Below are experts of layer 5 (counted from 0) of a mixture-of-experts language model. Rows are named router (the router's row for the expert), down (a neuron's output weights, with its number) and show model dimensions 0-127. Each number is 128 + 24 x the weight over its row's rms, rounded and kept within 0 to 255.
After each expert's rows: a language model's description of what the expert responds to. This comes from a sample of Wikipedia text that the model never trained on.

# expert 24
router [103 159 106 100 148 115 110  90 103 101 100 147 117 146 152 151 100  79 154 160 149 140 103 113 154 150 207 106 107 145 142 155 153 152 148 111 157 106 146 152  81 145 103 149 149 115  97 148 148 155 106 146 120 141 150 147 139 108 103 113 146 155 113 114 120 142 135 115 116 107 105 143  95 140 107 148 101 159 146 139  95 104 150 108 124 107 136 156 144 153 104 156 118 114 186  82  95 155 100 147 141 104 109 158 150 150 147 146 114 103 149 100 107 146 151 115 146 109 102 151 101 141 107 115 107 149 107 107]
down12 [137 169 139 100 137 126 170 144 137 115  80 154 129 147 163 121 102 119 103 155  80 162  97 100 128 117 134 131 118 147 150  88 120  59 125 166 126  99  97 165 141 131 151 123 122 115 136 105 145 120 191 151 124 125 149 138 148 129 138 126 172 111 138 129 116 121 132 153  97 138 141 103  96 102 108 124  88 140 155 158 161 130 157 115  96 132  75 141 131  91 112 132 136 126  78 150 137 126 102 152 159 150 163 103 129 127 128  88 127 109 142 125 150 135 137 119  94 122 108 144  98 164  87 155 106 129 146 158]
down13 [123 165 149  77 134 160  93 128 146 113 194 152 107 100 167 116 158 111 125 129 123  96 150 169  81 123 141 121 204 123 129  99 101 105 143  95 133 150 131 169 165 111 160 149 123 144 129 131 160 117 150  99 156 154 116 138 163  65 134 107 153 144 148 133 112 133  90 119 122 158  78  98 119 129 160 109 145  95 155 121 119 134 119  97  99 109 150 135 145 131 146 150 103 109 127 112 118 128 121 134 168 100 147 125 138 114 121 123 129 105 111 112 132 155 120 115 123 120 110 125 140 115 101  91 160  96 144 140]
It responds to: Month names, day numbers, and words like due, release, Film, built in filmographies and infoboxes, plus name pieces such as Drag.

# expert 20
router [109 141 117 118 147 111 106 119 102 108 115 143 114 133 143 142 110  71 138 133 145 211 113 109 153 143 156 104 121 137 146 136 143 140 143 103 139 123 133 126  33 130 118 143 128 118 110 148 147 145 114 151 117 146  58 143 148 117 115 112 127 140 116 115 118 136 140 124 125 112 111 134 252 141 116 149 107 150 142 150 117 119 136 118 148 118 140 136 142 140 114 139 117 121  53 133 117 135 124 141 133 104 123 141 139 142 147 123 113  97 151 114 107 138 148 107 144 115 115 142 110 145 105 111  95 135 108 106]
down0 [130 122 141 145 148 133 101 134 141  99 123 140 170 118 170 128 149 129 106 143 105 134 135 154 171 106 143  91 131 116  95 140 125 132  94  88 138 125 175 102 133 148 152 128  83 113  86 131 115 129 109 121 135 154  91 150 165 146 113 135 108 157 130 120 122 162 157 103 156 162 149 159  53 147 118 104 118 156 148 136 156  88 116 114 156  77 150  65 131 126 167 133 142 134 115 107  98 101 152 154 143  98 125 119 125 172  87 139 126 130 127 136 163 136 114 120 145 112 121 128 111 149 110 138 119 161 129  72]
down1 [118 136 140 124 122 152 127 142 109 117 140 126 143 150 145 118 129  79 125 103 137  72 116 165 129 154 106 111 128 127 147 117 157 119 116 130 130 122 115 128  91 193 124 133 164 101 110 109 132 103 152 110 114  89 153 157 144 132 100  94 122 201 138 132  94 117 105 133 130 163 120  80 172 123 112 147 170 107 130 128 126 136 121 139 110 113 108 130 101 128 130 132 120 152 125 160 173 101 138 111 144 161 131 132 172 111 115 152 132 109 120 126  67 151 153 156 129 167 131  87 190  99 128 142 104 124  76 112]
It responds to: Two-digit number pieces in dates, years and table scores (20 in 2019, 11, 24), plus CJK byte fragments and "medal".

# expert 2
router [113 138 120 109 144 120 111 118 119  99 108 144 108 139 146 144 113 151 150 138 134  25 116 117 140 143 235  98 111 143 141 122 153 142 143 118 142 112 150 136 203 142 112 147 141 120 115 142 139 150 117 149 120 138  77 144 133 125 120 125 129 138 119 122 124 138 143 124 114 119 112 138  46 143 119 146 118 150 144 142 110 112 142 109 152 118 150 140 131 135 120 136 118 125  78 219 110 154 115 141 141 109 111 135 140 145 140 134 120 107 146 121 119 142 145 117 146 112 109 138 116 136 109 109 115 150 114 118]
down4 [108 119 120 142  84 105 116 129 157 138 148 166 114 175 148  98 160 160 147 111 153 116 109 116 110 113 134 131 130 105 124 111 153 145 117 155 140 158 126 130  66  70 145 111 116 109 132 116  81 110 162 115 125 148 143 107 137 155 150 160  91 155 115 112 172 147 165 113 125 110 114  75 118 109 121 104 130 104 140 131 119 133 147 166 147 113  57 128 149 139 127 142 121 158 143 140 122 104 117 154 137 151 147 101 102 199 135 135 150 148 113 140 115 142 102 100 118 164 119 144  91 127  72 132 125 140 142 139]
down5 [152 152 111 124  86 143 131  92 140 116 100 162 140 107 104 127 164 118  94 162 158 177 156 105 136 131 145 122 135 151 130 175 102 137 138 116 173 141 124 152 144 127 132 156 136 126  89 159 127  96  82  99 118 121 104 116 105 154 108 130 124  88 120 134 167 118 145 122 120 125 100 119 149 137 109 175 113 141 153 114  86 123 151 138 127  75 121  87 148 120 127 139 147 162 127 168 149 114  94 133 147 126 172 149 139 150 106 137  80 143 149 151 118 106  97 120  79  88 117 110 117 129 112 128 156 172 130  81]
It responds to: Mostly "the"/"The" before a noun in running prose, plus name starts like Royal Air Force, RAF, Co.

# expert 26
router [ 97 141 119 108 134 122 120 122 107 116 116 140 111 141 138 148 117 119 144 143 155 254 113 108 146 146  23 120 119 140 145 141 141 153 142 107 150 125 144 145 172 142 118 140 151 117 108 138 150 146 111 143 107 139  96 136 128 122 109 116 138 144 113 108 114 138 147 114 114 113  98 139  94 141 113 140 119 135 129 142 110 119 142 111 155 115 165 147 136 155 109 138 113 120 238 101 115 143 118 140 134 120 123 135 141 137 147 145 112 118 133 111 117 147 137 113 148 109 106 131 130 141 106 119 151 145  99 111]
down0 [144 137 119 126 164 150 162 174 150 116 197 121 155 116 171  91 145 122 112 108 142 148 127 127  85 180 132 109 141 119 113  99  81 141  77 150 126 144 102 126 115  90  84 137 195 172 131 154 147 117 151 123 112 134 166 145 147 169  89 101 162 119  98 130 115 130 144 117 111 133 152  69  97 105 130 116 137 140 128 125 125 113 102 126 106 142 138 136 130 140 116 100 127 113 115 117 114 140  96 147 112 117  96 172  81 137 125 159 120 137 126 147 125 157 143 117 110 123 120  92 129 113 143  94 141 140 146 142]
down1 [121 123 147 183 154 134 117 105 171 119 129 118 140 127 156 130  90  91 113 113  99 158 147 167 130 113 141  98 119 134 132 115 114 154  81 135 118 118 141 133 137 129 109 135  97 158 146  71  86 112 117 140 120  91  88 131 108 153 133 140 131 105 143 125 156 137  79 129 113 147 146 167 162 124 134 152 108 182 161  97 152 103 114 139 112 146 154 147 146 118 102 120 104 122  79 132 139 144 168 127 161 161 148 173 148 149 146 130 161 117 127 146 108 126 150 110  86 140  99  99 144 102  74  97  99 146 147 115]
It responds to: Bare space tokens before digits in years, counts and table cells, plus word starts like expl, design, approximately.

# expert 30
router [120 149 110 114 136 106 112 105 112 119 108 137 116 137 144 146 118 157 145 138 140 100 117 107 156 137   5 115 127 135 142 143 150 143 159 105 145 119 144 136 196 135 119 156 142 111 106 147 146 143 112 140 113 143  99 149 137 115 121 117 133 144 110 112 128 142 137 112 105 116 111 147 204 138 124 140 114 142 134 145 123 117 150 107 142 119 118 152 140 146 114 146 107 112 201 206 119 143 117 141 152 114 109 147 145 143 150 147 107 110 146 114 124 151 144 108 147 112 106 150 120 143 104 113 189 148 116 109]
down0 [144 134 171 126 113 117 148 158 135 132 126 143 200  84 128 108 184 118 115 134  88 126 125 169 145  73 132 113 109 117 100 104 128 127 120 119 136 122  98 122  92  94  68 117 106 125 122 141 112 110 133  95 147 132 118 190 148 110 150 164 118 124 153 110 151 144 128 191 150 123 127 138 123 147 163 157 145 120 109 112 142 148 134 109 148 173 110 146  81 161 133 125 101 122 140 120 122 155 119 127 116 122 110 144 110 128 124 118 115 136 129 139  93 176 130 149 127 158 130  94 149 108 100 129  85 106  86 161]
down1 [142 128 102 153 153 105 171 139  91 121 140 128 134 111 153 136 211 119 176 165 129 119 143 106 129 125 149 171 136 139 100 153 137  75 147 146 146 107 117 146 128 103 157 141 135 123 140 152 120  99 108 106 121 149 110 116 124 117 113  80  91 116 113 138  91 104 133 123 115 138 159 140  96 114 119 120 108 132 100 131 128 121 163 137 114 134  89 167 173 123 170 108 155 125  77 155 113 174 139 112 166 101 116 140 133 119 167 142 119 118 130 161 143 103 127 124 110 126 144 104  72 122 105 134 105  98 161  90]
It responds to: Blank space or punctuation tokens just before numbers in tables, lists and stats, such as spaces before 1949 or 18, decimal points, colons.

# expert 49
router [108 145 115  99 139 114 106 112 110 104 108 152 117 136 146 138 116 127 145 131 148  52 118 116 150 140 198 111 108 137 139 134 142 149 137 112 137 119 146 147 223 139 128 143 151 109 118 141 144 142 108 148 104 139  53 133 142 111 125 112 143 147 111 119 107 146 132 108 107 120 110 149 104 138 116 137 103 143 146 143 112 116 133 110 128 118 108 153 131 147 116 140 111 112  80 203 112 148 113 145 139 108 112 126 141 133 137 142 113 111 141 116 112 146 140 117 147 110 108 138 119 151  99 117 228 143 114 106]
down4 [100  96 139 124 141 143 146 133 147  90 134  99 133 140 123 123 135 118 118 104 126 129 123  82 192 110 123 155 166 111 165 130 136 131 135 125 137 140 115  94 163 183 153 127 137 109 127 104 140 109 113  83 115 145  72 153 178  86 168 159 117 117 140 132  71 118 124 144 115 147  95 150 150 140 146 123 113 101 150 137  79 182  92 103 153 135 119 147 143 116 160 133 121 138 148 118 133 100  84 158 119  94 138 148 127 134 112 154 129 143  90 108 173 138 119  92 120 128  86 124 152 107 117 132 151 163 132 126]
down5 [124 114 103  98 146 148 122 169 131 140 155 139 102 159 156 112 162 111 149  83 154 140 146 143 125 135 149 121 121 116 182 154 131  69 139 142 183 131 139 162 120 157 121  29 129 138 108 130  82 105 117 112 112 157 128 122  95 108 128  92 106  97 159 145 151 107 137  94 137 101 146 154 139 108 149 124 123 136 120 107 131 108 143  88 118 163 147 119 142 119  81 148 157 126 104 134 122 129  90 128 124 162 121 131 139 108 112 144 103 114 136  97 131 129 107 117 110 173 142  94 122 129 137 158 122 141 171 149]
It responds to: The word the or The after prepositions or at sentence start, and rare name pieces such as add in Gaddafi, Bru, Bir.

# expert 7
router [109 147  98 110 151 113 114 110 106 115  99 153 107 143 142 160 110 139 146 153 156 103 102 117 147 139 204 106 109 144 141 142 147 143 163 107 146 114 143 139 111 137 113 160 150 109 128 144 145 135 122 145 106 140 208 142 145 105  99 112 156 158 115 118 113 142 143 106 100 109 130 145 210 145 109 145 118 142 147 163 101 112 138 113 132 103 141 148 140 144 109 141 103 110 224 146 107 153 127 144 155  98 116 136 128 143 153 148 106 114 142 102 110 149 148 118 139 126 100 146 112 151 112 106 125 147 106 105]
down0 [132 115  70 113 138 147 119 147 106 124 136 123 108 126 132  92 137  92 165 127 131 148 145  99  99 183 173 121 147 158 115 162 110 118 151 159  77 157 144 139 157 140 115  89 147 133 157 144 129 144 118 141 143 129 126 140 108 126 117 152 188 131 134 110  92 160 163 116  93 110 131 147 137 165 108 132 174 149 103 144  80 122 111 133 147 104  97 125 155 125 122 102 113 132 134 131 153 140 116 115 129 132 101 149 175 153 123 114 128 124  83  88 116 132 103 115 153 137  37 122 108 128 126 136 125 138  89 127]
down1 [105  84 152  96 125 124 111 164 108 107 116 133 145 129 152 157 122 125 125 115 154 138 154 117  91 143 104 108 143 154  91  93 151 150 159  61 130 131 133 160 111  90 154 135 153 121  88 120 155 165 138 155 129 103 125  92 184 167 104 181 115 125 156  96 132 125 172 168 108 122 151 128 116 125 113  87 152 105 152  99 104 164 143 103  87 132 115 158 165 114 115 129  94 128 133 163 113 130 154 120 132  97 136 114  81 120 143 111 118 135 132 157 137 107  99 160 111 138 136 138 122 139 151 155 137  98 121 136]
It responds to: Colons after infobox labels (Position:), the pipe opening a table row, and personal names in lists and squad tables, plus which or who.

# expert 21
router [108 149 110 118 137 115 118 117 111 118 118 140 115 144 138 134 122 118 138 143 143  90 106 114 142 141 199 124 126 130 142 138 141 145 144 118 137 123 133 140  37 138 123 140 143 114 112 137 135 146 117 137 114 136  99 147 130 116 121 117 135 147 111 118 119 144 145 114 115 116 116 144 255 138 121 147 114 136 139 139 114 115 146 112 143 116 116 146 143 143 119 137 124 138 107 235 112 146 109 136 137 122 112 139 143 149 142 141 109 112 146 116 119 146 138 109 141 114 117 135 111 136 117 115 150 142 114 119]
down0 [141 138 179 152  72 159 128 145 154 122 122 165 117 174 134 123 108 157 121 154 123 107 156 125 147 129 163 100 128 160 100 166 151 145 108 138 109 159  89 115 144 163 123 100 124 104 166 109  94 163 134 118 112  91 109  91 117 134 101 125 102 152 126 151 143 114 136 127 165 149 125 118 125 121 151 159 126 131 152 102 108 129 125 139 153 105 115  99 143 169 116 161 109 102 126 111  96 133 154 103 120 115 102  82 185 131 100  94 134 104 113  91 170 125 142  87 150 150 136 131 150  73 123 133 123 102 101 141]
down1 [134  94 101 172 104 132  97 150 140 144 125  90 136 110 138 129 123 134  93 144 147 140 136 103 165  88 114  65 132 120  90 135 113 141 139 128  86 123 177 101 124 112 114 125 172 147 175 182  95 104 117  89 118 140 124 166  95 128 155 163 152 155  85 110  99 101 119 147 159 184 134 118 133 131 137 132 144 129 131 117 126  97 138 174 109 145 176 133 127 128 138 146 127 141 136  95  88  90 154 109 123 100 125 171 108 112 127 128 151 127 129 151 133 121 152 136 132 132 151 123 117  87  89 129 117 149 154 144]
It responds to: Periods ending sentences or abbreviations, decimal points in percentages, plus pronouns it and she, "This" opening list articles, and pieces like humor.

# expert 8
router [102 146 101 115 145 119 113 100 102 107 118 141 112 149 142 153 116 145 147 136 145 141 117 119 146 144 174 109 122 144 145 142 149 141 140 117 136 103 139 139  86 142 112 137 146 112 110 141 137 152 116 148 106 138   0 148 147 110 101 100 130 149 114 118 110 134 144 108 114 108 113 139  86 150 116 154 115 145 142 156 117 104 147 115 152 113  53 145 144 138 124 144 113 110  36 149 110 141 117 145 139 105 110 140 158 143 141 140 120 101 147 112 109 156 138 121 141 101 107 142 113 152 103 113 122 156 111 116]
down9 [113 124 131 196 173 141 155 143  81 140 129 122 131 139 117 143  76 137 113 122 141 171 154 137 122 127 101  86 156  89 103 102 128 158 146 159  90 155  98 127 145 113  99 152 161  94 169 136  99 142 175 114 155 150 157 142 107 112 142 119 151 113 137 109 169 128 130 117 142 121 143 114  94 128 107 114 127 123 124  87 170 145 143 122 114 122  73 127 157 124 140 153 165 139 144  97 112 115 149 136 118 134 145 128 127 164 124 149 135 137 125 122 147 120 153  88 112 126  70 109 104  86  83 116 131  90 126 134]
down10 [119 100  81 120 107 110 147 133 131 144 150 127 161 134 127  97 169 133 172 132 103 106 112 141  86 138 109  98 164 177  87 156 109 128 119 182 150 140 111 122  94 113 137 145  92 148  80 121 141 115 112 120 145 123 147 125 140 144 144 133 160 144 137 148 179 163 111  93  98 143 105  83 118 132 163 145 154 123 133 115 160 146 150 129 133  89  98 132 105 155 119 119 102 122 140  79 146 107 105 125 144 124 129 136  95 125 138 152 102 143 137 138 137  93 117 121 120 171 149  88 138  81 145 198 135 128 119 115]
It responds to: Mostly "the"/"an" after prepositions, plus size words like small, large, few, and word-start pieces like comm, Comm, kn.

# expert 60
router [112 149 113 112 150 110 101 116 117 113 122 141 115 135 152 137 111  60 137 140 152 113 110 109 148 138 100 115 109 144 143 132 155 144 138 127 144 109 139 142  88 138 105 135 151 116 106 139 149 154 110 140 116 147 155 127 125 102 120 117 144 144 112 111 109 159 139 118 114 113 109 145  23 145 103 143 106 143 140 138 110 109 144 109 129 118 195 158 155 144 115 147 119 108 221  90 103 149 117 153 156 102 106 137 141 149 145 149 107 106 140 116 123 136 141 118 151 115 116 139  96 153 105 113  63 148 117 103]
down0 [149 155 127 138 104 148 170 183 129  78 149 143 143 126 132 122  82 165  95 121 120 139 101 127 129 153 146 119 119 121 113 136 112  84 142 139 107 155 171 144 111 135 182 151 173 149 118 138 129  82 144 114 162 122 155  99 151 119 120  91 120 117 104 144  81 101 163 141  97 102 110 149 155 102 151 103 108 123 155 149 133 117 145 130 107 110 170 161 122 152 142 152 124 128 136  96 125 110 112 136 119 126  70 128 138  96  79 140 135  80 153 145 114 132 165  86 120  98 156 143 107 137 149 118 113 104 135 120]
down1 [196 121 161  79 118 119 148 186  89 110  83 153 127 139 143 116 102 161  84 150 154 110 131 141 124 123 145 132 175  99 115 152 145 109 127 149 148  91 139 128 185 143 140 134 121 116 165 155 154 156 172 122 127 143 130 135 114 149 126  95 141  90 139 114 117 132 112 110 121 126  92 120 123 126 119 129 131 137 165 106 175  85 106 134 136 112 165 139 123 140 133 144  93 122 122 102 116 117 107 135 112 111 120 128 134 120 170  91 136 129 139 110 128  82  83 123 140 114  86 161 155 170 101 113 106 158 104 121]
It responds to: Past participles after was or he, such as played, published, developed, built, plus single-letter pieces inside foreign names like Changi, Csurgó.

# expert 27
router [100 154 110 109 140 107 110 118 111 111 110 138 111 145 146 157 113  51 144 146 137 167 110 112 142 143 118 129 116 144 155 123 131 130 153 112 151 109 135 143 149 142 105 159 144 104 115 134 145 140 102 151 114 140 222 146 150 107 112 105 136 138 107 112 108 144 134 111 115 103 110 135  49 146 109 151 102 135 141 146 107 112 148  99 144 108 181 148 152 148 115 154 108 119 226 145 111 147 105 147 135 115 113 137 141 133 151 148 113  95 155 113 125 138 131 109 147 107 107 141 113 142 108 121 148 143 113 109]
down0 [134 129 118 161 137 155 152 151 123 164 149  80  98  99  83 125 151 128 162 177 165  76 127 108  96 141 150 163  96 196 138 126 121 110 152 124 145 107 131 125 115 121 136 128 147 135 137 144 137 128 143 138 110  91 148  82 123 131 148 127 148 101 130 187 116 148  95 136 120 107 136 134 138 144 141 173 124 121 126 154 119 119  95 106 113 156 105 122 122  74 102 111 111 165 132 119 119 124 168 121  96 115  87 149 113 124 125 143 104 133 143  88 135 127 161 163 127 161 101 140 101 130 102 144  66 122 105 143]
down1 [111  99 135 114  96 148 136 168 110 181 121  98 138 130 122 127 158 117 169 173 158 102 154 159 126 138 129 126 154 128 104 128 144 141 131 170 119 164  55 126 150 129 146 121 133 125 120 111  93  74  76 117 135 141 134 146 117  84 161 131 116 137  96 145 127 101 116 170 167 140 115 133 138 129 157 137 121 138 119  96 140 132 112 100  96 154 142 104 151 152  86 149 145 137 123 102 140 100 121 140 152 133 120 156 114 147 142 146 100 117 159 129 137 141 118 148  92 105 126  94 127  85  83 138 153  67 164 131]
It responds to: The space after month names or table pipes that comes before a year or day number, as in Sep 2014 or July 15; also pieces like oming.

# expert 5
router [105 146 104  96 141  99 107 101 111 107  99 156 108 146 139 148 112 217 153 140 149 143 103  99 155 157 160  99 114 156 163 136 143 148 140 103 142 117 142 141  74 151 111 153 153 114 103 149 148 141 115 150 120 152 164 153 146 107  89 122 144 155 105 108 119 147 150  96 101 112  95 140 103 144  96 157 104 157 135 155 101 109 150 113 154  98 149 151 151 151 109 147 103 106  97  75 103 141 109 137 133 114 115 148 140 152 157 144 113  99 153  96 108 146 139 110 147 114 102 147 101 151 100 110 148 142 120 123]
down0 [178 156 141 131 111 162 106 137 153 156 126  91 120 110 112 108 128 117 156 133 103 124 113 119 124 141  92 114 159  90 137 102  87 190  79 108 122  95 131 174  99 110 151 134 136 166 146  81  92 100 142 124 114 173 126 128 114 128  93 151 151 123 141 117 150 101 107 132 128 125 159 147 133  99 154 146 149 118 117 121 113 172 138 114 134 165 161 125 121  88 121 145 122 101 138 100 155 136 150  83 104 144 166 137 132  94 104 127 107 112 169 118 176 183 132 166 107 118 125 119  99 128 120 147 130 122 117 114]
down1 [182 146 150 154 139 126 134  76 111 133 127  74 108 118 143  77 175 117 144 148  94 172 133 134 120 135 144 132 110  89 142 125 148 184 121 177 133 128 152 124 116 129 136 137 142 123 113 162  97 101 162 158 132 142 119 131 106 127 120 147 136 146 129 128 164 153  78 183 131 121 114 112 130 109 146 117 118 146 132 158  82 162 113 164 112 113 120 133 158 101 119 111 119 143 101 179 140  96 104 106 113 111 123 137 112 134 118 122 124  92  98 129  88  89 158 132 134 117  82 143 130  83 162 137 105 130 148 108]
It responds to: First pieces of years and words, like 19 in 1952, month names after day numbers, word-initial fragments such as b, Ch, con.

# expert 23
router [100 138 108 110 136 109 117 118 104 102 107 147 111 149 149 153 100  82 138 158 142 159 112 115 143 143  19 118 111 156 146 147 150 172 147 113 152 110 147 155  93 149 101 147 138  95 105 143 151 146 110 147 106 150 158 139 151 109 117 116 133 143  99 110 103 148 134  98  98 116 101 148 149 152 107 146  99 158 164 154 109 111 142  99 130 104 107 162 146 145 108 153 121 110 120 174 106 159 117 152 134 111 111 154 152 159 143 171 106 114 139 113 116 155 141 109 154 114 117 137 105 146 116 116  90 146 105 112]
down0 [102 108  94 155 136 130 124 102 144 174 121 121 147 137 146 116 107 113 139 142 112 139  87 155 123 136 164 135 145 121 123  91  96 110 120 144 140 134 126 136 130 135 129 165 159 129 100 169 118 147 123 145 143 141 170 178 146 129 112 152  79 131 104 130 115 101  97 132 104 120 162  96 115 131 146  81 145 106  99 136 127 103 117 102 105 163 156  93 168  76 109 111 106 136 145  96 104 144 143 148 189 169 129 122  53 154 118 121  95 130 110 137 124 164 135 176 119 134 129 104 111 111 120 126 135 141 172 142]
down1 [120 133 135 173  98 135 103 131 155 126 164 127 148 128 137 150 118 142 145 101 119 104 124 143  82 155 143 154 105 151 120 137 132 141 131 129 107 140 166 123 108 152  94 101 126 131 127 139 152 112 171 112 152 129 106 147 139 143 107  91 102  89 134 101 131  82 107  52 127 122 111 131 138 107 106 109 111 123 160 102 114 152 112 146  83 170 134 133 126 128 125 137 159 124 136 115  98 128 130 107 142 163 124 127 112 178 121 146 147 136 164  86 121  98 114 148  60 147 167 169 174 101  90 156 163 135 146 101]
It responds to: Noun suffixes and whole nouns in running prose, like -ation, -ment, -ols in symbols, government, career, structure, often before of.

# expert 34
router [112 145 117 108 155 120 114 116 112 104 113 149 108 137 150 152 107 119 143 138 156 114 105 109 147 138 107 102 117 131 153 153 153 134 140 108 150 111 143 143 168 145 109 140 138 106 109 143 143 139 117 138 111 137  68 140 145 106 120 103 140 155 121 113 122 155 146 114 110  99 107 144 255 146 111 150 115 149 140 160 107 112 150 117 132 112 148 144 137 139 119 131 113 116 120 221 112 139  99 128 143 107 123 145 153 140 153 136 114  90 153 105 124 150 131 113 154 118 115 138 112 137 112 102 146 153 111 116]
down0 [141 115 119 159  94 118 139 130 130 124 117 130 115 111 130 115 129 123 116 134 113 121 120 118 137 174  69 100 102 165 115 121 143  87  98 170 142  75 122 114 102 170 130 126 122 159 124 125 130 104 118 189 146 120 130 138 109 178 133 122 135 101 130 142 146 170 139 133 146  92 116 116 110 120  74 112 113 115 163 185  94 116 135 150 127 111 115 137  99 135 118 161 155 129 101 150 113 140 130 105 105 114 130 165 118 162 144 114 118 148 169  74  97 126  79 159 127 180 153 112 148 164 163 122 132 110 137 151]
down1 [134 126 115 132 123  86  99 134 140 155 158 163 147 176  90  86 177 108 177 124 110 136  87 161 140 129  95 127 111 115 118 126 121 110 111 110 122 129 142 122 160 129 133 151 116 153 137 127 167 189 119 119 142 119 144 139 151 125  94 102 136 121 110 129 130  90 114 144 143 187 155  72 102 116 127 134 181 168 114 150 109 114 152 103 122 124 160 156 136 133 138 111 141 118 133 135 101 175 141 133 107 133 100 132 101  88 147 115  93 107 130 109 128  94 105 100 104 159 162 160 113 146 124 137  99 142 137  80]
It responds to: Sentence-linking and, he, she and who in biographies, and two-digit year or number pieces such as 19-69 and 4,69-2.

# expert 50
router [111 156 121 107 153 112 118 113 104 104 112 145 105 143 150 143 106  78 146 142 153 137 115 102 138 154 217  98 117 153 141 140 140 145 146 109 140 107 129 149 111 148 104 151 157 111 116 153 154 142 103 146 112 147 217 145 140  98 115  99 131 163 115 115 100 153 149 118 110  99 124 145  56 137 115 161 107 144 142 150 114 113 151 104 137 113 198 146 141 133 106 145 119 107 191 127 113 137 113 137 144 119 114 139 134 143 132 144 101 114 156 102 118 142 137 106 145 105 110 146 121 150 116 124 130 154 113 111]
down12 [146 172 102  95 139 142 142 110 112 174 156 129 159  87 111 108 123 130 132 157 130  94 142 131  87  96  90 150 156  92 122 158 105 118 122 139 125 153 110 152 195 132 158 104 164  92  63 142 131 103 143 145 102 117 120 122 125 131 138 139 150  97 156 153 148  92 137 145 111 118 130 150 131 122 108 133 131 134  88  73 155 146 127  97 112 129 147 127 123 116 135 117  95 148 121 121 102 146 101 114 132 131 160 104 137 164 149 111 131 118 115 106 110 148 166 124 191 135 103 127 134 124 119  95 124 160 183 155]
down13 [171  99 128 141 109 139 118 114 127  99 130 140 121 168 105 125  92 146 102 144 123 112  62 120 132 131 108 126 131 156 117 157 171 116 151 141 139 113 129 140 129  89 125 146 110  77 130 137 163  87 135  99  72 122 171 127 144 145 169 120  88 152 116 137 164 146 144 128 136 107  94 106  93 184 139 133  88 124 109 122 130 154 130 120 129 106  99 161 134 117 187 153 163 121 135 134 111 146 141 142 120 107 162 161 144 140 152 135 134 109 106 156 136  85 128 156 115 140 106  88 148 131 117  64 147 139 142 120]
It responds to: First word of table cells and list entries, such as month names, names, titles, Blue Jays, Description, and pipes.

# expert 56
router [106 155 110 107 145 120 119 104 111  92 107 143 113 160 142 163 118 119 145 155 147  80 105 107 149 127 193  89 116 160 138 153 137 157 148 121 150 119 150 154  98 159 104 146 155 109 118 140 152 146  97 153 109 148 120 154 152 114 114 111 144 137 118 112 123 144 137 105 113  90 108 141  71 143 104 158 110 148 144 145 103 110 145 101 154 100  72 143 133 150 118 141 121 102  66 189 104 160 107 146 157 112 107 154 158 141 143 147 116  98 139 115 117 139 145 103 145 107 111 144 104 136 101 114  97 155 102 107]
down0 [162 109 116 139 140 133 160 147  88 140  49 100 156  60 109 122 138 131 149 116 139 130  92 122 124 130 104 127 119 168 117 136 112 128 164 151 146 150 108 150 105 112 127 137 117 114 131 127 159  96 166 111 151 148 138 120 139 105  99 112 180 136 116 130 134 131 124 134 159 180 122 117 130 147 123 160 119 145 139 122 131 129 101 143 158 115  87 118 157  70 136 130 113  81 113 142 135 106 137  91 112 160 202 114 129 104 119 120 133 109 149 132 102 100 145 124 157 113  96 127 124  88 157 153 137 148 107 168]
down1 [179 128  91  75  96 120 140 123  85 137 110 157 121 126 137 134 173 144 109 128 127 159  86 126 160 112 116  89 195 141 101 121 151 123 137 183 135 146  97 152 156 122 116 107  96 144 152 153 121 110  89 148 144 138 106 171  89  81 158 147 129 115 128 136  82 113 150 116 108 113 127 100 162 168 119 109 159  98 115 123 109 112 128 132 144 118 193 157  92 116 127 117 116 137 158 151 129 133 126 106 133 142 113 154 119 160 150  90 167 123 125 157 103 115 162 122 108 141 115 129 136 132 138 113 118 115 129 129]
It responds to: Inner pieces of European place and person names like aus, ár, le, ien, plus closing parentheses in tables.

# expert 42
router [107 145 108 108 152 116 111 131 120 106 117 144 116 146 141 140  99 203 154 144 152 218 104 106 146 148 100 102 110 140 147 151 146 155 140 117 147 112 147 150  51 147 111 131 150 112 118 147 138 150 131 144  95 139  84 142 138 123 108 117 144 135 118 126 106 144 141 105 110 121 105 148 111 141 127 142 122 153 151 138 115 113 150 109 142 110 163 150 137 143 121 136 120 102  85  13 114 136 108 143 136 115 112 125 140 135 146 144 126 115 157 102 111 149 139 114 152 116 107 145 116 142 111 118 139 150 108 102]
down1 [114 150 142 130  67 109 123 132 135 162 138  94 142 103 130 118 144 143 148 177 171  93 163 149 158 127 111 157 118 119 131 156 131 119 142  88  96  95  91 141 126 158 107 121  88 145 176 131 125 138 114 125 164 100 102 138  75 117 142  94 112 178 110 136 144 181 137 143 129 118 133 143 131 143 154 126 122 101 132 133  81 120 114 145 157  82 109 125 133 183 103 112 159 141 108 165 151 132 138 100 135 125 146 168  97 156 130 137 132 111 107 151 102 114 113 146 112 138  95  98 125 122 130 114 144 133  69 124]
down2 [168 154 159 150 120 126  95 136 200 121 171 102 104 133 113 138  99 126 130 111 111 119 121 128 124 143 136 122 124 110  82 111 164 113 130 158 127 114 143 112 181  84  96 153 117 162 101 139 148 111 118 154 107 115 133 134 147 114 139 135 151 123 123  90 175 107 123 125 104 144  74 125 155  74 145 141 119 116 119 115 140 124 117 173 167 116 140 150 167 134  89 163 102 127 165 164 128 145  73 122 125 121 137 150 123  95  89 120 111 142 106 137 114 168 137 138 106 144 134  93 159 120 110 148 103  88 127 137]
It responds to: First pieces of words starting with a capital or short prefix, such as C, Ch, enh, pro, cerem, plus sentence-opening In, As, During.